Experts of a small language model: 10 layers.
Below are experts of layer 6 (counted from 0) of a mixture-of-experts language model. Rows are named router (the router's row for the expert), gate (a neuron's input weights, with its number), up (a neuron's input weights, with its number), down (a neuron's output weights, with its number) and show model dimensions 384-447. Each number is 500 + 50 x the weight over its row's rms, rounded and kept within 0 to 999. Numbers have three digits each.
Before each expert's rows: "gets" lists some tokens that make up at least twice as much of what it gets as of all text; "mostly gets" lists some tokens that are sent to it at least half of the time. This comes from a sample of Wikipedia text that the model never trained on. Tokens count by the router's weight.

# expert 3
gets: "|", "-", " ", " |", "==", ":"
mostly gets: "|", "==", "===", " |\n\n", "====", "="
router:538414588482591424506460492501427469425563441543442496513572469352413601474451447434501508499486515534483558516447499544525440589488437540466467513477494426543475532571478452441407503522477465
gate0:481463532497584504537573460495516529465482584576534507423393494386445530522450453470430480479604534503482519561448503557445455512426521491528551536501574488409468494532558496432546406497521457
up0:416407500439485384492542500551459492442489541446449407506511567532540670565524589545515571465514445444524582487532468554457425444389481474481521535461533484543509504452466465500453572489570479
down0:445447487493505448423462542540514564411587482599552503472548521529539514426490479479552523529531508496526539578501527512451520456521469577499484548489461469485484510447464480530509444556536569
gate1:463529525501483543546595539539506507521522523518463558379478478380602536516488525404460529461600541522435473467533578564516445465480488486489649471586499500590524510555394511495571461503450564
up1:463496487465514479471498483492537497490451561513462585425499507476461411528439499473453506500488497540436575477456552472516460447530431474473501607519462540457513453487453532581489438569469509
down1:456499516509503463453645566531503563552529530455499456548446540498505485450535434519510512501553549617462436414502454482506486483573448527476612454497484485460495509561447602502477511534496571
gate2:547524515488456542466483452553509401462571535517533452605513501387495439472554486414626552489503490479544488513583633485524549520541477456513475518529589524487570488509646512526546389577542522
up2:499491485453453423428482534482464496593511600461467538525445492527538532524502478564474471496551495587471560485497423590521472464535477515459517480549514549432482521483409438427569537490454425
down2:598491436466497454538528515541489526491488502524533541503473472507570472549535466553462466517549569588484465504448488587473473561499437530568577465428480501446486528471491536485467570481502586
gate3:436395500518527463450471469593487505578495557534442471502480523463496478558590432558548423508487538507384476478487550478556412555521459522524459514438516520525490553520587586523483454542467506
up3:394487452486527429480429535460426565451540479476532408515476419480588526518526464538510603498536434524510495524458461508446524497482517436488492503555495468432428428488431543405464514430481462
down3:492466516493526473389529476541426547488432458536486504462555523508476561546483498526452583516511435464567488535469565491557480422503540560557505389482538525541509488588529447409464571458497455
gate4:566489471563539541499519492529505603505480577392569552485492455468580458547598590545447548538463477468458492483478544558526547501517404630478451513434525541404480476563568473569544544597573484
up4:440582522467523485583505597464558451518479588520498511596517573533508435530496552490482543639468479471464514524492448482583444498661461497482501460490533550627520602428459449532612572523449502
down4:460460526544497485501564459516476534506452542432466491449500418477461504452412480449546535502525542528512521398495445515509438484435547544406458452509488460506497501523489499354458472488639456
gate5:548565462445511439482522471599463554544522527454514520518467569476503578428523561543457509475548574571506571477575529579423572483462520440408537579612532427476538463552541561534514456527457506
up5:601520456487549480479459459431435496477522553511542505497512494444525533463498521492579558429502627508520513512455422533445552516501433457447503376557538519504514532517561500484558494510541484
down5:601511433494412505460536465494516542481524484520499465541588445457492543452402476513531513501510422498486488544409418486516538494549584556392442577559489465551526568488464487543562508508556520
gate6:481550429547505434508509476530530472498603481485476515528534547661506526486473536540556513526473598505469501465473469497408585501424502474553624487519503501532514540484450462581512541552525442
up6:505436587460644467595441504545382540539575527586525484540518459574518516476535467501433447422509502518369539493510519530533583518474528472526439488460451517494532512353460503501596455490554516
down6:507463538522560513549553432472477414460498467563427554570502560513444427527524443482536508564515505485538424586521394467460502503450552479367585522498526503502556524498548355543548458367468460
gate7:597420573571511522419559433478562463487462508554426499472612544521537454518503507471513438453503457497485481409496429439476446503568513566462499424535474458501513496489604541464464502455505566
up7:465521463518516490522535523437462452413425540511480485584465510573451592488570512493549474536540548550459447493532514414518485565555549498429510511463632546422507577548456529530470432488490487
down7:543477530577536448543438505498476513502512456446526507511492531534441450463508476513505588452498484586431477535520598519481483484609399499569436377478492461552578467453409574522433542578529585
gate8:552552585458587598573496375516513458491529545600474460583496450481500551484478530514423428405515529555457570494443564536506484514528509495517508456434580551533567496599452487421565476544561437
up8:534605498521508539580545445393605457480546595496529451490449517638474506559464522551510450471593483475500453430537498481500542476479469578504472509447434593502536491521546485499415536393483500
down8:500585470535487575519451558529514500465470481520483466444478518503412465496494571535533604498479476474506504505530468544487452556575490514480386486547394466548572502545496581459409483559453481
gate9:498477530545426550415446535507512458471487570488539507571472484489496442512476549522502503465521580581454565574608517528489466443542509492535471583414439513492503449454434518468481497494588515
up9:453451457499440475399475522474500482465501489492528517624498498508506446505536469467541495572452479462446541602509486534505568524583530494429551527452478507631512450462409530427486519458531502
down9:514456489589562432491389437301522558492591460503571513516479479471460435536439528473496498494449444433499438493512495490512540478526544454498523552449496540545500490472507464473423509530475541
gate10:476568505492505582492505541476418450536349502501618532535524522502526534514541551497597544462532491546483449481415580469550448499481435523498488477448496636525562482596487576494539430495489528
up10:513497472473437472469468598433514483415528451483561475519554493542458481461490510518472470422509585480502481485485597521588508399497601409481430532467438476455510552518603498555510489420481502
down10:552479500532523542437465523502468544401469482541523475649517455622486550537479478570502491545394518471511542514531589577507454450573560464457535526503523487560523612504552512534582552422533545
gate11:488585438512469469448513523515488502484519567469420459493513493438523524469471505469480585559317476474430529556571504567451475541467471477459533547403537515483558477515460493431499496447496420
up11:592543476546505534464560457508553538489575484450500467494443576508479475536474502519494522359487480506475470543488465394550490491591563561531508561512520470484623571515513506495475466539434484
down11:567478498573513535447633562524495448460556398483523505505476554526567510499609465412497440447591550504583594422466467460542514524484458553568555559595453500439551463467435492468562486515505479
gate12:572527495531537463520476441541528547517580565507544449516514475477511500441509457547546489579487544473521511443508536454480541511421596534486561548340459473524558538555497361517508477526497464
up12:475547522382556551532498577469498506493411492528483523476422585491479554442490423385505441577469450503515553565557498525512469536506544529435534528488484417462446565504513500530509530450596435
down12:425566584534556541544433450522519542426548597497520565461548505449560519600488521449514481488570500476468561577516556519509497521567536464478521477440556501491403531499663407567517525420561539
gate13:552556641385517505486412516432557476533447460496539568452547489458395367439508437461522578576580441454499536509516561476492499470544456482477511493508461470477480553414525465556442449512499453
up13:502562544503485496520522442453440508399468562507576514453530507440588482575503483517479361436489489644508497481505510478550484519505413508464541531509436463511463538588518578534476503499473492
down13:556482504461551455504436434474543548512485526448482569526451396456518447529536540467419606451533590384475490587529555520535573579496531510472463509459488497452506523570467495443425446542462488
gate14:543409520603577487443509596569480533526616570498554508513470473521536462488450394543498419434595595504492514482563495499526456462433554392483526464519452542452571576506480496429549523507405546
up14:506511509510549476435445544528477576536501478440498494352523493609428500470489454499513458409527471513463544501557542484429473523510482534604494554481562501447449497491380482476589447508557561
down14:485518476479462489531534470520624475513427417576531557515492479417440536547528520447535567559554467412457519450460464465474482451487464423509536500560549452457551503486542508453444523427471515
gate15:516467483454444484500529503519407575523585478506441523427559424479449490424578494501555516424488483545460474579471486518507475501556481551478478558400568470538437554502491407477475521430526548
up15:512502469553475580512540525523528509460515443441519474482504520524407542499504537552492503477537425426414529451606452509496585452597486472450537559467496578565538467415451480384545474455513490
down15:438598620566505513544542542457427400511504470436528457525447471478521454528537497420393501501447555484538582466528555465509502407496479531434543503439452599511469481539491586484448387473585544
gate16:538553457474426613492499538463464517589480569486551452524491447504431522492473399487514503538416515476475496474545412494453534559386471539466519480567505568533537503507529494553419493511534502
up16:500451508524503492498544551550466506564418526591399577347507544471457503499470439517535422454491484506515485450470514519526552589451515547574506429443573432625521590550460505520540526508448481
down16:532426535511433564495456502544578427439469576417504532497531487528453560498584530529498500533486476461559504418465585530498515546510478582509571576523497423542426480578462510416548490474517535
gate17:525560540511488508501522488470454505511517409542486459500526488576516551506489422531385568492548467437478451547489575544492496531501494488538413504484452440491471478483411504474573561563556414
up17:571500471583461521522549513447506436511526460500499488509484483583500486495464434507482414460503435494459604548452511496563472523530489527497446549562587514542512420488515426493468526530360495
down17:489557519499551420542509591399449405447490554632564401477461556532414551499514409527509535494461540512411518473531541476466509490541588464560524478507476555443535489539462476508515628588519476
gate18:440475477507526543451542547493442533493541494466434547460519448536477471462597477517572601515537435472487512446440505433546491491519472593511524485482455476479602560524447502442406507612450485
up18:488421467503475485477588414518498480575438507438526546470466495381453500528472427472447434460437448618590523502518518525542569447409474478491457482499492474503422466482578491542514462422506586
down18:601556521519444485549526453573555592548482408574514558444500456491491491593467562491541434476486474505504497504499510505550387490557393474508561520510493476474487575527565495488423421453500547
gate19:551530508307511520550581463513533509528452490514427539452390492489507473506536594460540466535519533536491551482518606471502597466556566497453540466493524451491458571492468548479518517406425565
up19:524500499498451507450531483415567449451498429555483515462514527555420548538517521485587532542474528491503498458550581506557551562553474495505575516534543512473447412575578501487491501539443502
down19:569356460467460487528521618449479540432485503547567482522519474562434414566516551454516456430502562516449463552399445492480484493375530470555532479448543454522495515512430495455488513476554494
gate20:501480533555523495600466551535568566465419529518457438454516472503520518467548437476506502453514465486514491407472409523469498559614613503540512516495570519542445471437503579429496426482456505
up20:470615427523461538473452442597419448554493549582484573579574430547571466394539416479472571478446487440483584553582522536562473508536520538517475467476559485520512485511548505416492497411526424
down20:489548452604507661498499534512455412511398446461477508415430507480476540444495595579534531539530497495498421535502458486578472480545376457528533475519550507534446503621509443487495475536457539
gate21:473471488519468481594524366525495703492513515568484580483616413527513521488501524459545528466579504625494474563479508514455486511522588494540506649412473428509471559452564505500459446562508546
up21:495502552449539495561499550426488449533418470490528466463525519574502470493578471578542469531537466533538573483532392557480412525572500524329505441548535459565575514566449537513499524424512472
down21:528524431508453541495511510469498547492514479534465532494525410496546560438549481534514491530493405485592554462479532467411427436495527527464525469503537537488470603596367591455494527543474520

# expert 7
gets: ",", ".", " and", ".\n\n", "),", " of"
mostly gets: " and", "),", ").", " but", " when", " where"
router:586438520465515405492527505535477474442519453566455386458551473435532515474510473402464541421513454536531592474493472517512484575438403449458453492520506476514472553497478488471434485468513502
gate0:529603484500542502523355456561479500481490481436612397490522435513467499409492516586498521417494588546486429409430523438471370505511383556486562482407546469520431461429547507461495620449563424
up0:480529402476527596613436395432463397563462416499536583489467451464479452450425482395559577455413529512473515529432444547514572463474439470487577515452424517422483483514450485514465583471466453
down0:454490562534389508479520430473494590511478523497436493541490515442445547529586521491515481462446541518483435495382484502559548446488454513492527536466567475518414416481522466478499570456470373
gate1:440512574529506529492521505494500490475407484487487530407480581561543474538522462455535461535456451387498455428539556466579508498520527505527523489599496419521485547490590514454552518460474463
up1:441623468471501488487486477549460516535490546465503508455485413459540519496469529436408543597544551504603517555516524480477531555374435502498592484469633487488530443424543412501437485490364508
down1:500555469471437517489459439504475560501510468480515494469486390443544546505422448431411539558439597455572498557517468555522607467546430478522540496421506520537505445482441446520393456520446465
gate2:468493494501407528476398413576488505511467446556442515513493467470520559479546489496602598583535514528553634465477481546521531475490554502370464493498483529553561480535519542463464462476548470
up2:489583544502490434531441457515495441566379508513572495421508431444596548494580590458542518533523452551440463478553580538560443477515529504493482486533524468483558512522494488479436539532537491
down2:523418479510485482575510543524485479453413472543499503465516487415480558510533553441627491539542533554536522533530497488531437488447478438398515603469453591564519436469453466501511502503592402
gate3:552496481460366500541465444521504532521405513523504477482446433484510542435454468507498553403501594535478584474511558490488410459476431493610460529448371498549521466490554448620504444463435475
up3:521521484454473437456559521530459550561507507417528468465452421484432480489532504573544439457410512461564556626430455479524514468466585577338595563584405456500516534411498467483493485458512517
down3:442566378517563454561524578405463648490459485514547448525582452554429543535639479498445445621504404495504514618463517481588517542560574495463536414493538497509403424455509569454457575558515538
gate4:466525529467470542441542467466488476624451420551561473462562507498666438505561533588544495436449457585398488490419467447586503533482472579428380440568480473560520429574573499591486428492470575
up4:416510504510492502459401536494535545391483475457498450503563481494517491386504467510493579540520465480521507515555467398407480484508504516585494490488542440481486405529426570417499526507469495
down4:518417432488495434503470561486477511494462461433538614540529552498616450484570525654514476531577533521496454491468402519440495477503466500599407544547575430521474474509550470354443500412530480
gate5:493463511494536472538523520433391421427498516444491358500493498478521418499468538515451499523512491516466561563545450538562496433478453471560467479531519506451454409425467410503506543537442502
up5:590489508425516555467522439528518454554460389626424528372558581552534561599464435533571471464398438593519534560522495503508535505475562555529451548489498505451446524467521502444509555438549424
down5:475469546503536501475517429619491502469522505508466397534488424407468525475496505613421566549529458439497488553575534543582560438450434542447583407452522530539517514522511410511518491435467548
gate6:523545548553478476485583546538457548514602405366552411485477492588528552552526562522465469375525501531429495476482505577503519474489471474526517474503395498456482571543566470422566456432528446
up6:507513580472431426480417517489490512492484472533445526500494520547535582389501463441455573441548555474456471514508480573502510484574443426501482524473499477509410432522533594533520515549506552
down6:522440497433484470551506472495505517495579493445513462528503504453541469466475467489475434495518491438468546455523471412521411468535382484457439491483449490467486501598487584532560485503498531
gate7:461509511584435508517515489493481565623400549515387542547595515517380432500514551454618434497520481522507522548516505491505487535517489585511516547563462543491457482610445482440515448519539461
up7:441521540508590516583507467542480412488436560479449507454488531510453438452377476538587566533517571537522557519418473499444436525535566546527511566469367461509516406504474522480500521464560587
down7:481495492548489523454460539423519358545487361450516465474460497545380471535442479472476445514513435522569562446542513544512461508481467550508470467485463508495439428444521488493479507474549480
gate8:523420558650564667545525468493457513398496477520461451502459520545556592441498482533447593435528507404493488493436515533467485471373522476544478503449498509461550482473507537477493525585444549
up8:497408565632498463536521544513524481481601498389429435551537471442569459363466507536585495416525512540441528498509506504484492505509554473533498531482563445515494596470585473514409560561512452
down8:503549476527414476467514463548507494583500433543469547412445535480539531503473497558520531550566516392478420483418535479483485523551459495531440402553485492493529502410521482458577486539491537
gate9:495479491536549363510462519451541518522356544527552557521481569422500469549591520480576480480575503547457456551507579513503390494626432520552511468484449546493493508490444509601490528467546522
up9:471591481455494454521495479465499545566419444472453508547537536516445448510493513509549483562479617412471501490501467498535512496479492433459489519534565544496561566500532578363514513392513467
down9:554464452444358582528510447521515509496493575474567452509555543476522528487478465583530438492356593493543539515545499519500460534386527482510389470538562416552451444479407464480548507441533426
gate10:550511492529595557474455557550525482534438532467517511544437471534491485529526458554506539430575444511585487394492418569492492477532436500462484462600462425604551523471544465457569467546507465
up10:524517508508524530538455519497500435520539560567497501469532456520476436452506461495450492448465463422430593384573507478463494476518541560576496511521587457493546452447493439457506518587383533
down10:498509519563543522484511488531399451485544478523513575432510589460543549424466489473419583476494564479452487493446577539509540485496587575497584533527494503546435570451535583542439538532437424
gate11:527553519464515510563525475577527431428420545526558466525534545542460543482384473485453516433495509493505492475462502522546445420503447464496512461352479451473436472513492447483539511557549499
up11:522577503519588486504499515502473434465533476514564481440431590622560528464475471529460472533533529408504449528545477465519489404542585597451603448500545588518499548552547541485506590493474504
down11:472508540606528579424559566515509588503449514480525593522532513429500474581529514564548482539450435491531527541499434475520458561430486514605510540491490452561525401558421431535577418563511465
gate12:495360421528483474513476492511479441539452503480421469576531458491503538542496471549627501505489537418567523530555488422494531504473501467665511527469484472573499434461541469433576585458487465
up12:523502542501440458510627469458504513502514563520450465450450507588569561555520430484510526455450529502563531441490457452552596409441530520451589469453489478377569541488552525516484597517531590
down12:643610479538386577556464524573530502474557586547525525509463587531457538537406519456518518472442535469573475517437470488539469492487489496466473430459536413446477542516381481514511588552491562
gate13:499463551467509560443446338577512499516556532462485530567381484552557491479457555498497472512489530600493464492421405443532477523547538472508516484485480524517505488447531504475472467438455514
up13:481491489466410551538548549383476474601469555463530408506455526430505489559521533535494492538569529555501582515532478515412533470467445488549570494477446553558469615442506515438554535545493518
down13:482535547545454529485523519472562436468515487508535506581538381373456534586465541574562511502433471484466463455429478472494557409560457469546600551554478417530494587480457526462578503529436605
gate14:528561536432499538419488526467425505404502460454551503488408415409555541459496505507446478535466564490458444451594557447553464520448457568583459562510524507463488579592548444472429474416460530
up14:418515450541448413506500461474528433560515495434550500546579507531500510442475494432398563525491488522561494553495498499524547505566543493433433403531546473541538530379496497573574520470478502
down14:494452489495545494547579505438557489479471536417556518498537645489525538550477490478431483505493469500488418574433473555436533472425487518552472558497391533467528558584449543519541475535468432
gate15:514484569543490598388567530581498484492471504490517499374530470495502545574538560531479499505507513539520493623520503492475472480493493572559520457521533557428496484491505504555435497404580502
up15:459531433545448522507513514557426504534482470513498582444529418416373412529513477501535534570530431523556539514507429506608590568609445462554508517423481480545509472512484506408470490518478500
down15:534505479560491553538673478506545470585514432501415537479440451504446426421493502513515556523548488492516561513536513403515498454591562479481504427492489510522543474520461480352547499461516510
gate16:487575472530539550499468555522436529547526543562591535507530519497404505528557466451484472507483550533481452561593479550428494491535409492603458536433568421509470446499477490457530494552523483
up16:547567525410456558489420474506387502452520500454536488448446502529536554587497508520496524426507475536531464552524431521459499494423479480493475486532558530412515595538511506546500552514465482
down16:557486532577478488589544531516471384517543557457505614422388566514515487542483514443477494478381482508467536462494460481491510451577566492525488480448439482365612595551475469518539499544512539
gate17:469482500505478534561463500494583453551516527500579580464493514515516548479536503480458524419419524428419445568503503436536438440518464418513494487543506491492496352478521410434560405474547522
up17:492395501509574477569434598465519486494447508598564493443515447465514400643560479560471472587488491468430506591503406525486527446566474505413497550418479481512547492468512523535536493443556518
down17:621403529562570466482595513494442518514505556418515514536446502593441483453544621557497553568529460544502536482552552524466539520565558563426524514372489470500515556439485510451460484487521550
gate18:457509488484472563536496535483409406570549576420377466441538520495548485509411584438471507514567566534489520537537441542470461443458455450471486489414463484461539433482546499438420476474488548
up18:529480560537435505556564544456471569475522502501580501464457500500429492497504614503527470608447556422494499542523517471519427490478480435516519532470434528574460543523371630430508575559537532
down18:462531534521513572516439488554459591522501572452499484372519493544456476481473519440509511465612464550495486490478460540446400479558411476418536509457443439520422520498689546447538529518496463
gate19:499462523539522507395502408537510499531473437589484639544553540470555529457492570548509621534463522540400480579435611523470551585563546501520508545510542590424519611519474541523461493492524562
up19:617404543523515507504501541526478562429443555524499458474599488470445489513580520453499545490466500469558513472445613587467612560484591516512502585555517550498497550518481494513436588529521428
down19:532437378475473490452599455492564477517318491452531597548517547495598498514544527509490641505462483592494504526447569543490544554527605544445518601413469518488500623492464476545524427458537598
gate20:354399422530465474499461453476476604429442469551471504520503441474485448604512520511500580461485579513505500503471567489517511577486587579434586454520543453453430495495487494618495544475483579
up20:482458469543515594499389522487440487516592531545477478448491532553603474484502497541478480520472563489556498518440525552463474507525504512455485491542402538456532511564435549466539578458553504
down20:487541490460568492476470473513550480521466511499416390463537581437542540546492543446505434500515598427574400472465467547533442586626516466523507545490569374506499436425471590461543527510561497
gate21:539471486496502482443499419454446558500463583428490447559415419535573631498449588447488478564484555399632482441452482517517557488487503519523533462430573438439426504642455507487514445489352528
up21:527498430490479470582592519577493445555443547559463533468570472472507522476530497494493509518514545416494445592565456543460421454565517420485411526495403550502502601503494548488531535484535537
down21:546594617565524501449605488484510493494566450455486464478405532483516535457511482517460479363456422600461435585448544497521561384515439425575576518550549575509424497459471609496501478602546506

# expert 6
gets: "0", " |", "5", "6", "4", "3"
mostly gets: "%", "′", " at", " +", " ft", " million"
router:563417619477493366516503504532438514384619481502430434470595491362477583414415486463454490483535480514581600478461480571464468596417458478549438552503471436541417524550441482459539498496426453
gate0:526464434503579486327571513498475478632565508561468501498548435483432463509435451541473442524480541582425458549541536550542556555502494450556553436477441475592448480531571575588594509533473505
up0:571512533437407534489554507433524516505649509509525389448473543493507464545566527562573525408471430487475495540466478477430533532489464479482470561487567453633418508486557498509494506539462534
down0:481458413500432482555476505526517588495518469464489528546581480512580490500534550496519542575450441607486524381477600413473552471476454481591550518495544421534594557507526537554503519557548502
gate1:532500504434610513443570557501441501432544564451503471541501536519540479518550437554502498484590462518505495519561436465467519542464532487431487534542457459486514497415515459450522490519505499
up1:483524556505532480474634518446465487419544491538423506587614552483465518602506468618519470465518457516499425473551484509460406537521470499437507592632462457436430422388441447488511544551512485
down1:521504419519551516475558499400505379472473489480576460513494474476492490449600552508512569511443480531537482525520468536350411473465532521539544490526443510597587545490476547495458460483477507
gate2:453502564445427492480547544510485517453519503494578481486530529496520570425441560444522595511529510507542533507533386489522513448562490491484576508522562486456442535515542507523494445538466559
up2:504477462468514510532499524584439573581460566463578472513493594547560484543410529545558444429578501461443504510549439585505582487474484470508530543453473500468448488411478527469519481468454539
down2:529506449573495543519482500482502449538539494617469485465514502547439517526463552564499455411464527421518558543491516455565435514488530498489539516477524458524458463521402398593508440519591479
gate3:464550420478434494514530437531446423402429535516528552454455557528546534450474515472458554507542517531541452468465460510497544467484461537459520475492549411573451531413440534466497511492436498
up3:455477474438669458509527528509519512440490430510421611545470529450434567556513556379581534483530500546516516543507508568562502531512469559461547499525522576559501523485498494467482487526535479
down3:422555553440513519470573524361497499513540449513443486488404516491518567485358494490555464520452479572510484457534547480515515512474526569480495433510471435546494521504507508522396485457458406
gate4:457515456546513490506523540583507569495495484444635497479516507377493511487478464467418497576495574508482500579427517495492470550501464404587548513499581489565547527548503506519550591563488594
up4:516545543521459481556531495424489476496531412460469461618604461500472476519440464524419471483504544520611551551549475557562498459494521515462504561514499453448539502541508497524515609540465546
down4:582619500530540484536539531421518557508551513458515410600498466551486486527574472500470437457558451454440549506456591473457541485554499553426483509481477521487452550494555489561529477537487514
gate5:463533476438504583609477495530487405523466537595534487564497536486528449538459383434497506449469606445465529428536498477484536480490506515463433473522591582499583535485453626567503430493644445
up5:449589517583489468485589471477476549559541515524447474482432518472508483523519572433526585463522326508457521469521523468462466550514554533422524542465494520475492518465543527429476610440445527
down5:499557528489494388435579437446537465526599459516455468527459470542521517470532504530434532450535519448380543490575492549516499429466430481478500486406462565609431473478581522556448469469519505
gate6:627381384505459471514579511517486548431540514497516503434482509402528470522469519494494488514472514565479473480567497439427422553464547505495497483577507551588499510512517513326445437623473597
up6:495563583546470487425512482430520494495565460501587472497428470460481468450465568536491511478421478541603522584391498397421578557608516533387561507439502498435499509489453494486478463533511488
down6:438441566431488528482570506545510388493581552537488528504445495465455523466510482561503499456516451511483483599505521389524432515572579437474536524560499379568509463443478492542571528563472432
gate7:533470472568507583496474403475512594536443506540546489456497533549472417493541542516501418501445470455348510499481518491513567576492453509528522487537500505532491627517512440626493541527585483
up7:544618592505450474417552374442531529586501488506401543484544459489452414483450466427434376619523558529433589481503566465496506560552445581496483500513556456495503575615612509563519513497528525
down7:507504475512540495502505535557490578514527560512522547454494497558613548483525453461559446563542495436504401545472464466571561500602559532466545508526487511399477483539503471616447529532540539
gate8:467477599527483510501403393484462494490431499513429452440508465541607472432546486544487466556484465456585461376466519484465558515558483479536499464505425559552480434478522501475499424591600356
up8:473541560461559457421493514529448499484468469594528540472587392520500452404507450555519472334529542413473505430461465559437467526423428485493511456440589482514501504517562483537478485453502425
down8:500539517550525550435577505562483535443441490515458518487468516397505422473555475498536523387486656517496447486467550511500497478458411447526436547506579459592511483439530480488538423587500594
gate9:547567538575455461510485502532424494500498432483481601459466484624497503463445600489386589518545507531547470503476498423503388566491482475502575512485533515557483575508588477534590501498483526
up9:524499494515465538536396648449588514493504498471409523427532447572563499472411482482371526569574457498535561449570424432533535504473585589603552630500611425406480396487487456478460489531518538
down9:444514528487566564456499558501427424605410515576579472519567504428546517483555485396586495543497430437561583500514544417477452421457532538463515514493465467527582545496554564469522454588554524
gate10:532454469513543451589458501477530409614497585518394486490493521471565491440520417464563465470523458521519566519516455459514471461520547496413458610444523514440643504451494465487450400571550549
up10:461449507467486500498663470497626498515545427535544540476511537482503515586546491525473560514542632473476471541568409521481485531514507475449508521576570504485512452562565575499526486640486478
down10:450448440465520546442527442532482456535501465466502538477497580441483521548514502530573526468485550444540433514547408575440451490476427542475443518544491572566492499486487618558514477516513498
gate11:498509485585385377550523524400541587570443544557432497463591502518543435520384465477593464545519520570503482600469514486457545553571470469435509510545444498503500436528500475515457486571565471
up11:638558500538538483456485497573564448504591493428467553486468582497435542480478398499427516474485564455428529495506594491489444407474528438425400480481423504485527465510572484538477497547530469
down11:389511510455462575529468452473531533489554488509525516425510520486498593516543497499490501506539526532431441505552560423395480587503515521482425518471486462554532468445463458520477515470498460
gate12:414536476507471454437518571547518451463498457516515417521478514507558466531621578505448528516515436535471445517522477535498495418465505489634491524468482584479504494472539469529493496456438505
up12:514438500450577577513509569388540488446492398472503548460461448584519473485466515497410444513420485472542438561536476533473562464555467535430552573453457510590461522485490501411494458464536558
down12:471506477433518502405541618480549526428543499531546534512441538573500560461497429486414417476516486457422510523542523505552558465434514513553450435504499471432537487512424507531528530480534518
gate13:516524430552559476503500465529539539472507477583407378509449386487461469478388469537471467577518451554440495447470645508635579519485518467491502519520545437483438520464522503464452534618406453
up13:499518554440489512459540561451421430516411545429498442439453521588565416381561457515550589479491539616581455449528510502444605502456496504421514485492469487534519541532471629509583529433460615
down13:562495510481469484529578525550482448493522345497492503488470429425530513490482528471458525475545389444486531516430567554491465499523486579533472503471514411476530520454472515574465572596514579
gate14:533578528460409479590480423426559505486444535495459485559518483587464506536477436431503571490531475557466465399421487470458566445502466488516600494557569444514483527478522512418507479532477379
up14:501538498498642456474368438557547519569594526506456563465485492486475527415508491508568540567483588430478547578515487504476484516517640458476595439514447553447483512551466416534461539443512594
down14:475505490554500609489462376557501566550449517523502375561457532473414521471545508485476433480570424461509443463477418525470434524471491515499450484438596557515506561548433472423416474492446515
gate15:538560550567465549526464525479552403483470465466466561507429540496525528488449585477511497512466469473447522485516546448469599557504507468464568446483535444508520462616412486467519501457470520
up15:541503523520557535491537478576477496495507518380504536407501501558432514516358484504406527477480475482580492528552439517509501539451539481465366417515541548492555510555517489556484492559497468
down15:508479579548569420440525504551511462522493651460412471554516481492519509574440574443514453465548564544492594573407473468501469513457584553467463503486567582511431533446463590469441642466553509
gate16:473457552481427621505540574476496505442527396561449509510570602509517436546460473467419501561577443550513517549500507441490451519446440546597526451552553499446506459499475469600523510474576473
up16:445517416475540523483481480411399496504557551515440558444539520528486504487499595504516517543451432514483474554408498553440485537481449582472500572546556550526434481580526503534445451557501519
down16:510430500489476503485469501512490555586472397497479636462478545435443385578477525478476505496460438475433596468628542510536508482517430591509554502495545471447514491530542559572503489434409568
gate17:498534456566609503592535485470545492472403458504453425510538518536559526511544464560460549460552458510509504542514468471515496527539419441492439544479535510548457447499550448380497476521482442
up17:567544571561423375461551499525466513500438453494546396612527547481566445462541516500501531473550503556485509498470572419515530530440528560528540526531524490554482490527645405498475545483525371
down17:475444538475500541475570429531488506428433515524580534539495472532583479534446515476503491489527506438554491456470479552403589440553498452563474546438602599574542536456509496481548516451495571
gate18:532561533551482476462489455531496446534472481536484438450456525532514477492499448527594557571478551524459528468499538513478558508461581648501550459366533457463515477431449445518549421482534514
up18:484576430509511552433501405432444523455498493383542409523544446554435451445438418557563480555482573373543382461543468435464417391473556501461512467517453533478462549428455486438451517458458570
down18:460533528423438506559464499593501475468515562532554496424483449512550525506505487552451507548498561452436500551519430562500472504527511487562472467551503468499482445553514450589436472534499567
gate19:595551575468454462517442464481555424468456544549444602502546418565619508513471459464449530480450572537484442535495543525565526524479509548487599452537480548610442559505420496490466492503475522
up19:508431559518559507494583571481536543531573510431505440487502492473423532549440518545421444485447484476578573544482510541436445403389503417601489479460468417463444476459518472510488500454477472
down19:475541619522452494431492439468471424545579544533434468433496498534533529561529607522539496558503371577452462536507496485609595587465466539440492445382559600534465515516546472503561516467533552
gate20:535576588527527579452564500550499610494549574459500458404438485478503511494463410497475609530505437545561584515539373530640545526528501511588369476463492515454501446516502437447554436542533458
up20:493505470551571469570460549563498473506492507590498515555554503498538546461566517495654455560534470424508470501434476510465443521544616496467497537443460587498408485463461442545475494395416475
down20:529541550447492533472509466525536508477470471435534546494517390523486545487415573522529517489515534674451520383484483413494494440485461577531499549458519551496427537565502531640511407522538483
gate21:477502620562452378466468585508582541460470450467502399458513492582469530477483481549448504538452536549567566521533382465522557593528498491527644504510462500507462588528512521499513501509460569
up21:593545429515578497514470540581518587526455466529574440532485555542545459518523469474440468503468580579459500557565507448552575490559545487569478477519413501502509408392433494467477497503461442
down21:439471419471459523506509485421440657507524573465478462508545506520553487507461630472409483471438521458493510573565481539452527543541501586536425486483403542483407559532481488462567470458439530